{"n_layer": 8, "d_model": 192, "n_experts": 80, "experts_per_token": 8, "d_expert": 64, "d_shared_expert": 0, "activation": "swiglu", "moe_layers": [0, 2, 4, 6], "router_score": "sigmoid", "normalize_top_k": true, "routed_scale": 2.83, "balance_loss": 0.000164, "balance_bias": true, "init_std_router": 0.0374, "lr_router": 0.000705, "vocab_size": 2048, "norm": "layernorm", "norm_eps": 1e-05, "tie_embeddings": false, "optimizer": "muon_hyperball", "lr": 0.0073, "beta1": 0.95, "grad_clip": 2.0, "batch_tokens": [32768, 65536, 98304], "seq_len": 512, "train_tokens": 713100000, "steps": 11354, "dataset": "wikipedia_en"}
Below are experts of layer 2 (counted from 0) of a mixture-of-experts language model. Rows are named gate (a neuron's input weights, with its number), up (a neuron's input weights, with its number), down (a neuron's output weights, with its number) and show model dimensions 0-191. Each number is 200 + 20 x the weight over its row's rms, rounded and kept within 0 to 999.
Before each expert's rows: a language model's description of what the expert responds to. This comes from a sample of Wikipedia text that the model never trained on.

# expert 55
Articles and "et al.". Indefinite articles a and an, table pipes and line breaks in score tables, and "al" completing "et al." in citations.
gate3,192,194,163,204,245,193,191,206,203,201,230,223,202,178,183,222,238,191,194,212,203,225,198,208,209,196,236,222,195,227,198,204,225,200,185,209,222,207,199,207,229,198,227,211,241,251,208,196,201,180,186,215,184,199,243,227,177,173,185,205,227,193,182,194,209,178,185,203,166,229,241,199,171,209,233,225,188,201,189,187,201,223,183,189,194,202,172,206,189,187,209,195,166,192,226,176,204,189,209,203,244,207,186,168,162,221,189,202,202,195,196,198,203,180,211,210,210,225,204,212,195,184,197,195,176,207,230,182,183,166,169,231,190,240,206,202,193,197,218,212,207,226,202,183,208,238,198,221,208,215,217,166,157,213,225,195,197,255,218,196,210,209,204,167,161,206,189,164,209,213,206,204,223,199,181,173,169,199,214,214,176,179,207,222,182,233,208,227,234,212,188,233
up3,211,205,202,188,200,216,195,207,190,207,225,172,156,204,219,229,180,193,177,207,202,188,184,192,214,202,197,229,162,233,255,195,208,203,170,174,212,224,233,207,201,188,193,224,158,188,212,191,173,208,190,215,223,221,209,224,200,195,237,214,216,208,185,207,189,233,219,205,187,189,210,223,203,221,242,212,153,223,219,224,194,239,185,187,216,204,196,200,177,197,217,230,180,200,211,206,195,186,182,189,187,143,200,201,202,207,179,195,208,173,200,244,204,187,206,198,209,232,195,206,196,214,211,199,217,208,225,204,203,197,172,179,194,187,221,227,196,154,203,212,194,183,174,178,213,203,192,216,203,222,215,189,169,212,176,184,183,192,219,155,159,214,197,202,229,212,208,164,218,193,233,255,203,167,204,199,205,254,210,223,203,184,158,198,186,204,213,215,212,193,213,190
down3,224,197,207,192,231,208,221,220,212,135,189,207,220,205,175,224,231,229,194,200,198,212,192,182,208,187,184,183,221,180,204,196,206,186,196,203,197,224,183,174,216,189,180,236,178,178,196,231,185,209,185,210,192,203,165,225,214,206,171,185,203,184,215,220,209,215,193,217,169,207,206,217,190,223,241,210,190,231,213,231,211,212,189,224,209,208,169,203,166,178,176,222,174,220,215,170,234,183,196,194,179,187,202,167,143,170,235,174,193,232,188,167,196,207,196,168,162,241,195,207,209,221,203,193,245,189,195,240,203,200,198,214,174,199,202,219,240,182,191,195,202,199,190,230,194,195,211,223,212,194,219,209,150,189,186,178,227,198,213,193,215,194,207,225,189,219,202,203,160,179,196,184,204,159,214,210,196,204,173,208,220,207,199,209,188,210,219,180,180,203,166,214

# expert 41
Table pipes and punctuation. Table cell separators, dashes, semicolons, section markers and Total or Overview lines in tables and infobox lists, such as | and ==.
gate2,209,211,213,217,191,228,219,157,214,187,213,228,175,197,221,223,190,208,235,231,203,207,187,196,226,194,205,209,205,183,178,238,180,195,229,223,217,175,210,230,168,195,218,232,193,208,198,207,222,208,197,196,246,204,175,207,190,193,215,189,204,214,227,195,196,157,181,193,211,192,209,209,196,200,202,166,195,193,180,143,208,186,214,204,221,174,169,203,163,185,167,225,206,183,193,176,204,221,203,204,233,190,201,224,243,179,189,229,200,186,184,216,227,192,168,223,200,186,200,177,161,218,169,176,189,196,210,208,184,196,197,165,211,214,187,216,178,158,225,203,191,169,199,165,183,202,180,189,227,218,202,202,190,199,189,230,215,214,170,230,181,216,196,214,182,202,162,189,164,204,204,197,174,185,218,193,200,225,177,186,192,241,208,185,205,177,179,172,184,177,227,236
up2,186,202,193,223,174,179,161,229,208,194,183,174,166,205,192,195,220,182,208,217,211,161,229,201,198,240,213,180,159,145,195,195,207,204,187,180,224,197,205,206,214,189,219,212,185,207,215,185,198,179,195,187,220,200,188,180,189,203,190,190,216,216,190,204,213,197,177,213,168,170,201,187,186,174,202,228,180,183,173,206,210,198,185,217,203,195,191,219,218,218,182,192,207,208,231,193,190,184,213,197,174,173,183,185,193,169,193,195,184,252,217,216,189,228,184,173,203,221,195,197,195,194,188,181,142,190,201,209,244,213,213,200,173,184,199,215,188,203,176,201,189,232,224,213,216,210,211,225,176,189,174,235,180,210,181,171,212,227,194,193,195,146,236,203,190,205,228,186,217,188,202,188,243,237,170,182,235,212,178,200,238,208,158,207,197,211,236,224,198,200,182,172
down2,202,212,154,222,212,217,175,206,221,181,196,160,200,187,168,209,223,247,203,225,180,207,211,177,252,233,198,165,166,190,247,230,198,218,215,221,210,192,208,233,160,159,204,217,200,177,173,209,200,186,173,212,205,195,216,200,193,222,209,220,198,188,220,246,191,225,219,157,184,176,195,183,191,191,195,246,230,206,215,183,194,146,190,195,176,187,185,208,170,200,220,167,191,214,227,189,194,146,211,193,207,165,206,207,229,232,169,205,210,215,191,207,220,196,187,201,213,192,217,214,189,190,224,200,199,215,192,186,198,191,220,197,219,181,191,189,186,174,204,208,174,215,203,222,184,183,191,172,189,206,224,213,191,180,193,220,225,206,194,205,199,197,226,191,186,195,213,204,173,208,192,217,218,193,211,222,199,183,210,195,191,160,165,186,201,203,209,220,201,212,241,214

# expert 16
Lowercase word-initial pieces. Bare spaces and first lowercase pieces of words after articles or conjunctions, such as comp(elling), re(cently), b(uses), ex(tinction).
gate1,218,191,200,216,196,192,183,188,195,210,184,178,174,219,197,143,204,176,189,215,232,211,206,214,192,198,228,188,224,191,218,145,206,203,201,205,201,217,198,204,183,184,185,171,210,183,188,194,233,194,211,206,191,184,197,222,248,211,199,259,187,230,184,196,192,178,225,175,211,206,172,222,186,202,208,201,175,184,182,202,174,204,233,194,188,194,213,222,196,188,184,191,189,212,210,160,211,159,199,220,219,223,186,202,216,244,248,202,173,201,172,196,174,227,229,228,183,215,204,182,189,205,200,187,212,225,227,194,169,192,205,198,166,199,196,218,191,203,190,168,202,214,178,213,192,165,172,182,197,216,184,202,239,193,200,186,182,232,200,195,169,197,190,210,198,186,182,206,164,243,181,180,214,188,235,169,197,176,208,175,182,189,245,203,148,202,203,178,186,197,186,206
up1,156,169,167,189,200,175,196,186,222,177,200,210,198,183,197,177,220,173,259,182,188,193,216,195,208,206,190,175,185,183,187,163,215,191,221,219,221,191,201,187,173,191,224,156,220,191,213,185,193,175,227,203,211,208,174,243,185,199,182,234,200,214,230,204,194,198,205,240,252,204,239,221,207,186,193,220,164,211,200,215,208,190,211,189,200,199,178,181,217,223,224,208,193,199,232,245,217,191,195,202,184,210,218,221,211,194,206,223,230,202,202,226,200,189,233,202,173,166,200,187,174,179,217,196,176,210,213,212,207,194,193,208,185,201,169,192,165,184,197,202,168,203,198,205,179,222,194,188,194,234,174,170,209,183,213,191,188,205,171,201,192,205,166,222,192,170,235,225,220,189,180,205,183,215,194,178,161,194,222,183,216,224,214,218,243,227,214,222,160,218,208,211
down1,218,200,193,197,201,197,216,234,216,193,192,193,221,208,172,196,180,225,165,199,214,184,178,233,211,178,181,206,191,206,229,155,241,197,181,199,173,225,169,186,151,176,213,193,196,194,160,183,220,186,199,207,227,207,202,204,223,210,190,241,203,204,190,213,207,200,188,208,215,196,221,198,182,248,207,165,161,211,190,203,156,187,190,211,177,181,208,201,186,201,191,192,183,203,209,187,238,212,234,183,220,216,195,198,218,228,202,202,221,192,206,237,200,190,202,235,186,222,172,182,230,236,194,226,186,222,189,164,223,175,183,195,204,215,167,218,196,249,228,185,213,205,216,210,185,159,208,182,212,225,188,183,250,190,195,188,178,197,213,192,205,175,191,171,207,195,198,222,209,202,173,219,177,178,168,219,213,189,175,183,194,216,214,167,198,184,192,207,240,213,208,225

# expert 32
Spaces, dashes, headings. Bare spaces, hyphens, en dashes in scores, and == section heading markers after line breaks, plus opening quotes and words like north, be.
gate0,205,204,187,216,197,205,204,183,173,233,198,213,212,195,239,225,163,241,207,231,200,198,206,239,204,203,220,224,228,196,177,223,185,173,205,199,189,220,173,207,162,211,168,182,185,202,192,219,221,197,232,211,224,195,168,245,196,193,205,225,183,201,238,190,220,196,197,222,176,179,189,222,189,214,217,222,180,215,173,191,194,193,195,189,158,219,187,185,193,213,201,180,232,216,182,199,204,248,224,234,187,197,201,224,200,188,208,229,202,212,200,224,198,213,209,203,185,190,190,229,214,211,222,208,179,235,219,192,221,196,213,224,189,166,182,187,211,209,192,177,169,196,203,165,180,188,153,249,184,184,219,185,178,219,189,200,202,188,188,182,223,178,180,183,209,218,233,194,199,191,189,196,164,191,210,178,161,223,182,248,211,238,202,195,177,201,229,216,192,220,180,176
up0,203,184,131,206,173,212,194,219,180,191,197,200,222,227,196,198,210,227,191,213,204,184,155,210,206,214,211,195,202,174,208,206,207,185,190,188,250,202,218,209,213,191,214,184,196,187,195,207,191,201,222,182,192,178,214,183,230,192,190,196,166,196,235,212,176,195,170,183,209,221,202,210,190,186,204,171,182,234,219,191,224,218,173,201,203,215,185,216,235,198,195,216,161,200,200,233,213,237,204,192,189,220,159,202,230,157,231,220,245,234,174,190,221,214,210,234,231,231,191,196,204,210,228,185,173,222,221,222,216,170,225,180,204,207,193,208,163,216,208,206,188,236,231,208,206,201,218,213,200,196,176,217,186,172,208,177,174,223,167,193,187,168,188,188,237,220,186,206,227,208,195,224,215,233,175,223,201,182,215,220,213,212,188,160,203,223,206,189,198,192,219,197
down0,153,214,194,246,177,214,223,194,199,219,228,180,173,199,185,194,227,206,206,170,199,201,212,183,203,209,179,201,209,181,246,218,169,171,172,242,184,223,222,176,195,207,191,221,203,206,185,196,203,205,214,159,208,233,188,191,241,169,189,227,208,189,179,204,205,194,171,210,181,184,177,198,190,230,215,185,171,174,185,190,151,209,205,197,201,185,193,196,155,213,190,217,185,208,213,201,208,190,193,215,188,196,181,170,183,181,207,226,191,240,210,211,178,203,203,213,184,184,207,213,200,215,208,201,217,232,174,160,216,199,183,212,223,207,167,234,213,212,219,201,195,232,153,173,194,216,206,190,215,191,200,197,184,204,167,199,201,235,191,203,237,201,172,230,203,195,186,224,212,180,152,192,213,213,234,203,225,197,181,208,193,222,228,196,220,198,203,245,176,220,207,234

# expert 5
Scientific name endings. Word-final pieces of Latin taxonomic and chemical names and Cyrillic or Slavic letters, such as calci-um, Cancellariid-a-e, Embryop-hy-tes, ć.
gate0,193,183,186,203,177,240,200,194,210,231,236,211,185,222,193,205,164,201,208,230,183,166,192,236,244,195,155,176,213,196,178,176,201,187,176,202,194,193,185,163,156,227,235,222,217,192,214,200,190,210,201,177,182,154,232,171,215,188,177,211,181,171,195,154,214,195,208,215,231,223,221,222,202,214,199,147,180,205,228,239,190,227,179,182,155,222,207,206,176,182,187,199,203,186,208,216,196,193,173,207,194,189,179,218,214,167,216,212,186,185,251,191,217,206,195,195,184,207,197,202,162,179,198,193,206,178,218,203,201,237,222,175,198,198,195,190,211,209,216,208,197,197,178,198,174,206,158,194,194,214,228,199,214,207,201,196,194,202,187,209,194,223,166,188,218,204,229,231,202,186,209,236,216,187,208,173,205,220,188,204,231,192,209,185,187,172,184,218,217,208,218,199
up0,173,219,179,158,174,187,182,204,216,175,203,188,198,218,212,192,152,218,207,248,174,180,183,182,191,208,166,215,150,206,189,224,207,190,176,187,196,179,192,184,159,213,219,189,203,200,242,235,199,189,205,204,186,207,214,220,214,201,217,211,204,196,212,198,185,221,172,216,192,180,202,222,214,203,219,228,185,189,184,206,222,210,175,243,220,203,187,189,238,155,213,185,157,213,221,220,185,205,193,206,212,228,213,223,214,197,205,199,216,206,196,220,241,196,235,204,230,218,227,161,185,187,180,209,222,202,206,189,194,244,223,213,210,176,195,204,197,203,188,204,188,192,189,199,179,213,247,192,174,197,242,191,194,222,202,213,216,168,209,209,179,205,139,179,199,217,204,205,203,195,211,254,195,217,213,165,201,197,235,172,193,205,189,199,185,212,197,208,214,184,214,205
down0,216,195,217,162,186,218,184,195,202,192,200,195,218,226,169,208,156,198,239,214,206,187,194,184,180,220,175,190,143,271,176,206,210,171,205,179,203,167,236,184,184,180,177,224,189,214,201,211,216,197,203,201,196,180,190,164,197,190,233,216,155,183,204,185,214,211,177,199,220,165,193,233,218,217,162,242,221,217,187,231,178,244,220,190,214,203,167,188,222,177,196,219,168,198,192,214,193,201,221,188,183,225,227,209,221,158,207,217,196,201,190,196,225,203,217,189,208,199,197,217,183,194,214,172,191,195,211,204,212,206,194,223,181,219,180,226,177,188,215,189,208,196,232,189,205,218,221,182,144,201,205,197,219,192,204,202,226,204,179,235,212,198,210,220,186,219,205,209,200,207,172,192,194,205,213,201,196,180,208,200,230,149,213,209,173,215,199,193,207,215,211,175

# expert 30
Mid-word consonant pieces. Consonant or s pieces inside or at the end of words, often plural s before a suffix, such as sunglas-s-es, ch, ph, p.
gate1,202,186,166,172,197,171,183,201,213,181,203,205,163,194,194,208,198,230,189,205,223,214,226,186,202,184,230,184,216,209,204,222,225,191,189,193,224,229,191,194,211,206,192,191,213,226,191,242,180,181,208,214,163,161,221,208,212,184,224,183,198,221,205,209,194,201,209,198,198,242,191,201,226,198,197,194,226,174,196,207,196,205,177,160,200,199,177,199,188,206,199,197,205,169,221,204,194,243,164,180,218,150,182,210,203,215,204,151,186,172,176,210,222,194,195,228,217,201,170,230,161,206,211,197,190,187,214,196,194,183,211,177,195,204,177,188,180,212,185,194,162,192,203,159,229,155,178,182,243,219,213,179,216,187,171,215,208,199,180,185,177,234,213,121,205,200,179,203,223,184,190,182,249,213,217,195,189,201,202,217,209,228,211,209,212,198,194,186,215,183,224,204
up1,191,246,182,180,188,181,181,175,205,192,174,211,211,237,228,181,197,212,179,173,206,234,172,201,207,192,218,226,203,161,220,177,199,198,210,207,184,185,197,203,195,189,202,165,220,190,190,241,172,201,199,167,223,209,223,195,212,184,179,218,235,188,199,200,210,207,233,213,178,182,213,246,175,178,213,183,160,188,203,195,191,218,184,251,200,195,190,202,205,187,209,216,195,212,195,180,223,218,198,228,224,214,224,222,193,214,189,161,220,196,207,233,198,209,171,199,239,200,170,176,155,214,177,203,169,191,197,216,201,227,209,186,198,180,209,164,201,223,231,227,204,203,209,194,176,181,188,224,227,206,190,197,197,169,214,184,214,183,194,236,203,208,227,202,197,221,166,228,232,217,176,208,192,246,186,215,162,205,190,201,194,175,232,213,183,199,240,190,192,212,222,211
down1,198,196,187,201,176,164,204,203,192,149,191,194,153,190,193,203,189,200,205,187,209,195,167,228,172,217,188,193,200,189,188,176,206,183,222,193,254,232,197,236,219,197,206,180,186,194,198,193,229,198,176,225,216,239,220,172,195,180,179,200,217,217,202,222,222,194,218,174,198,215,221,205,196,192,207,185,188,196,208,184,205,236,205,223,247,202,217,210,205,209,204,211,206,215,195,200,181,189,182,200,189,213,218,218,202,143,212,177,178,189,210,193,165,176,261,172,190,232,213,194,189,198,253,183,220,214,205,252,193,234,211,207,196,177,215,196,191,196,184,206,185,194,177,200,170,188,195,205,200,171,193,175,198,176,251,207,207,190,198,169,217,193,186,218,195,213,192,205,177,219,169,203,179,215,165,209,233,192,231,212,180,197,188,187,186,177,203,223,216,211,242,229

# expert 47
Foreign name syllables. Vowel-ending syllables inside non-English names and words, often with accents, such as Mad-ina, Mad-on-na, ko, za, ā.
gate1,205,176,175,217,182,208,190,201,181,213,212,199,207,218,197,243,191,206,226,204,198,185,200,217,217,202,213,168,186,185,222,171,155,208,186,194,161,194,211,214,182,172,234,191,190,218,204,233,198,220,220,225,177,231,231,189,223,211,191,218,156,175,230,208,198,194,185,181,208,183,222,174,178,164,208,212,193,196,200,194,172,196,189,198,212,185,189,208,179,200,179,190,214,175,208,195,198,206,159,148,241,256,219,203,199,135,187,219,190,235,210,184,223,183,200,241,220,186,182,228,164,202,196,207,195,213,241,212,190,212,202,207,211,182,207,200,219,173,211,193,187,225,198,195,264,217,212,192,203,207,156,199,212,208,189,204,210,176,204,195,181,179,211,196,208,208,175,198,195,197,183,211,222,180,172,205,186,215,197,166,198,194,199,229,200,200,190,236,206,221,209,227
up1,209,180,200,199,213,183,235,208,221,219,214,185,206,200,197,222,236,197,196,207,237,207,206,201,195,171,187,232,209,186,200,191,192,206,195,207,181,193,182,212,171,192,126,208,171,207,207,184,221,214,196,206,202,202,174,235,149,198,147,208,168,171,173,196,208,190,161,204,232,179,184,192,166,228,220,207,194,209,182,212,190,198,217,215,201,222,211,214,193,200,214,219,209,204,210,234,245,202,213,201,193,215,198,221,199,229,196,206,189,193,191,244,207,222,222,203,179,217,185,221,196,204,198,212,176,205,192,195,196,212,228,194,167,239,194,207,224,212,205,197,272,211,202,242,192,222,204,182,201,172,223,202,229,208,203,209,219,203,183,216,227,162,209,195,185,182,166,184,171,226,215,178,198,159,222,214,194,203,210,189,230,180,223,220,210,208,178,175,197,204,185,222
down1,220,217,231,167,216,221,201,183,194,206,196,195,209,202,219,227,184,203,217,178,204,196,212,209,203,213,272,202,167,218,203,172,169,178,216,224,226,214,183,215,154,226,214,250,211,207,198,180,213,197,217,194,166,208,188,202,197,200,201,176,194,203,195,196,238,189,197,193,215,178,212,203,186,182,214,189,187,221,232,211,213,176,223,166,226,162,204,203,157,205,203,178,214,194,176,215,194,207,199,187,230,183,210,211,207,231,209,195,181,188,166,233,221,189,182,214,197,212,206,199,179,196,224,163,195,204,178,225,183,231,223,223,210,187,186,175,179,207,243,186,170,163,221,198,157,176,203,154,153,241,218,177,216,194,212,212,192,192,190,173,187,209,203,235,205,222,178,191,219,205,186,182,194,203,195,203,171,188,195,240,216,210,190,202,208,182,196,197,215,207,197,180

# expert 51
Spaces and short prefixes. Bare space tokens, mostly empty table cells and gaps before words, plus short starts like de, ex, pro, re, un.
gate1,211,221,201,185,229,194,207,232,191,237,189,250,195,213,200,157,223,184,178,169,202,217,181,206,182,213,224,222,178,222,205,214,159,208,212,206,187,209,187,190,188,252,184,207,225,191,204,170,238,206,173,249,182,184,209,197,205,207,204,176,193,207,175,177,210,189,169,202,224,218,209,192,204,170,205,192,203,169,219,172,199,207,190,182,232,201,195,170,215,242,191,174,208,199,224,194,201,197,170,159,149,221,189,208,220,167,184,175,188,173,195,203,207,166,185,157,201,218,189,177,178,201,219,191,170,185,206,198,203,209,261,190,190,205,198,202,194,199,200,191,199,220,205,187,164,186,240,219,212,206,177,201,201,225,189,210,198,216,205,196,233,194,182,180,205,197,183,220,228,221,167,189,207,216,201,222,195,219,205,171,199,199,198,203,156,183,216,185,223,212,205,230
up1,189,200,211,185,232,179,211,229,185,166,189,235,190,176,195,185,209,176,197,198,191,223,190,208,206,214,208,223,193,187,191,204,182,192,215,228,190,189,194,200,195,195,198,203,210,200,215,184,202,162,214,200,218,221,203,225,206,176,200,195,178,179,190,181,211,184,170,149,165,197,174,190,195,137,200,188,179,225,206,202,212,215,180,198,201,202,191,179,214,198,181,185,235,192,186,206,205,213,213,149,238,195,204,184,188,165,229,164,191,210,183,209,219,199,224,147,181,205,227,221,179,203,216,242,182,214,230,194,181,182,232,173,193,215,228,207,201,210,212,235,169,215,179,182,215,195,216,202,190,256,203,218,206,201,202,197,192,234,212,176,217,195,188,182,218,173,217,208,197,236,168,196,176,190,206,249,175,240,207,186,192,221,214,220,199,195,236,172,201,190,218,230
down1,159,196,179,218,215,181,198,216,194,206,209,206,210,188,221,216,195,175,224,165,223,170,241,173,152,200,212,194,209,192,223,181,174,170,218,171,197,209,227,233,189,210,186,216,232,187,169,216,204,167,210,196,207,214,233,213,150,211,187,197,214,193,189,220,238,208,181,218,233,202,207,202,186,180,183,227,190,192,217,201,213,206,169,232,211,201,226,185,184,187,215,237,189,215,185,211,217,187,209,192,227,184,190,190,211,149,205,195,203,224,198,193,231,195,175,251,201,174,166,190,201,174,180,166,170,234,221,208,189,214,203,218,188,213,185,215,182,220,183,221,173,219,222,188,206,223,160,214,209,169,188,193,168,246,196,180,184,196,184,226,245,205,226,213,204,197,185,188,232,209,168,195,211,198,212,204,199,203,195,205,193,189,193,206,187,205,219,198,170,201,174,205

# expert 2
Sibilant suffix pieces. Word-piece s-sounds like s, es, os, z, ś, ć inside names and foreign words, plus Cyrillic letters, e.g. Froese, Tsuneonella, Horseshoe.
gate1,214,223,207,177,205,216,188,150,186,212,177,195,163,214,219,199,209,170,247,188,222,190,196,214,226,232,212,173,215,181,206,184,180,225,191,220,181,196,219,239,224,198,198,209,208,211,205,187,204,201,201,227,229,182,203,179,205,212,209,232,172,226,181,203,193,184,192,194,201,166,218,221,245,162,184,207,194,183,236,214,183,192,203,181,197,194,188,205,188,193,196,184,190,184,202,214,173,200,205,181,210,186,208,221,196,192,234,195,210,195,173,210,192,251,181,172,230,185,187,194,192,210,177,172,186,187,222,197,210,190,205,209,170,222,237,241,215,185,158,238,201,209,157,193,190,207,208,179,214,165,203,222,180,197,186,196,226,185,209,229,186,189,212,239,200,212,213,191,199,189,203,166,198,178,189,256,193,199,202,216,178,213,231,241,203,199,174,165,172,175,189,222
up1,197,199,202,201,195,211,172,230,208,181,188,195,221,197,180,212,194,224,178,217,191,192,190,190,203,178,204,215,181,194,139,192,213,178,229,200,237,180,204,201,175,212,217,175,208,199,193,197,228,182,203,201,192,234,169,208,177,184,206,183,210,169,214,199,211,195,258,203,206,214,165,161,191,231,214,177,199,221,205,218,205,206,191,224,186,201,206,224,202,208,184,210,234,213,201,181,245,176,213,221,200,216,174,214,226,231,201,248,186,208,226,198,203,184,210,194,194,238,209,196,227,217,203,224,224,185,211,211,190,178,152,181,217,174,203,222,161,197,219,188,205,199,232,219,181,191,176,194,170,205,220,179,185,210,212,168,188,217,206,168,200,190,184,161,209,203,199,221,177,214,177,239,193,237,218,167,204,197,167,181,206,205,183,156,177,196,223,243,204,181,207,187
down1,207,216,215,219,249,174,245,209,204,180,178,199,189,244,195,192,181,190,208,214,198,230,203,248,191,212,195,186,221,199,179,214,207,220,184,178,216,219,184,192,201,201,191,200,195,180,194,199,215,190,209,236,191,205,203,191,195,216,205,186,201,228,174,224,205,190,195,206,156,215,191,204,171,191,193,192,182,136,192,192,193,209,200,225,187,188,181,174,223,217,176,202,255,162,187,215,198,216,219,224,184,188,183,189,173,178,176,221,192,173,200,185,214,204,195,213,180,251,230,227,241,191,185,192,194,175,204,203,191,185,189,177,203,175,187,149,208,151,205,232,187,251,220,236,216,178,178,233,202,174,193,208,197,189,192,211,184,194,240,217,196,235,194,183,196,203,212,217,207,196,193,216,197,220,192,200,184,189,180,220,218,225,207,214,172,180,197,171,188,225,200,200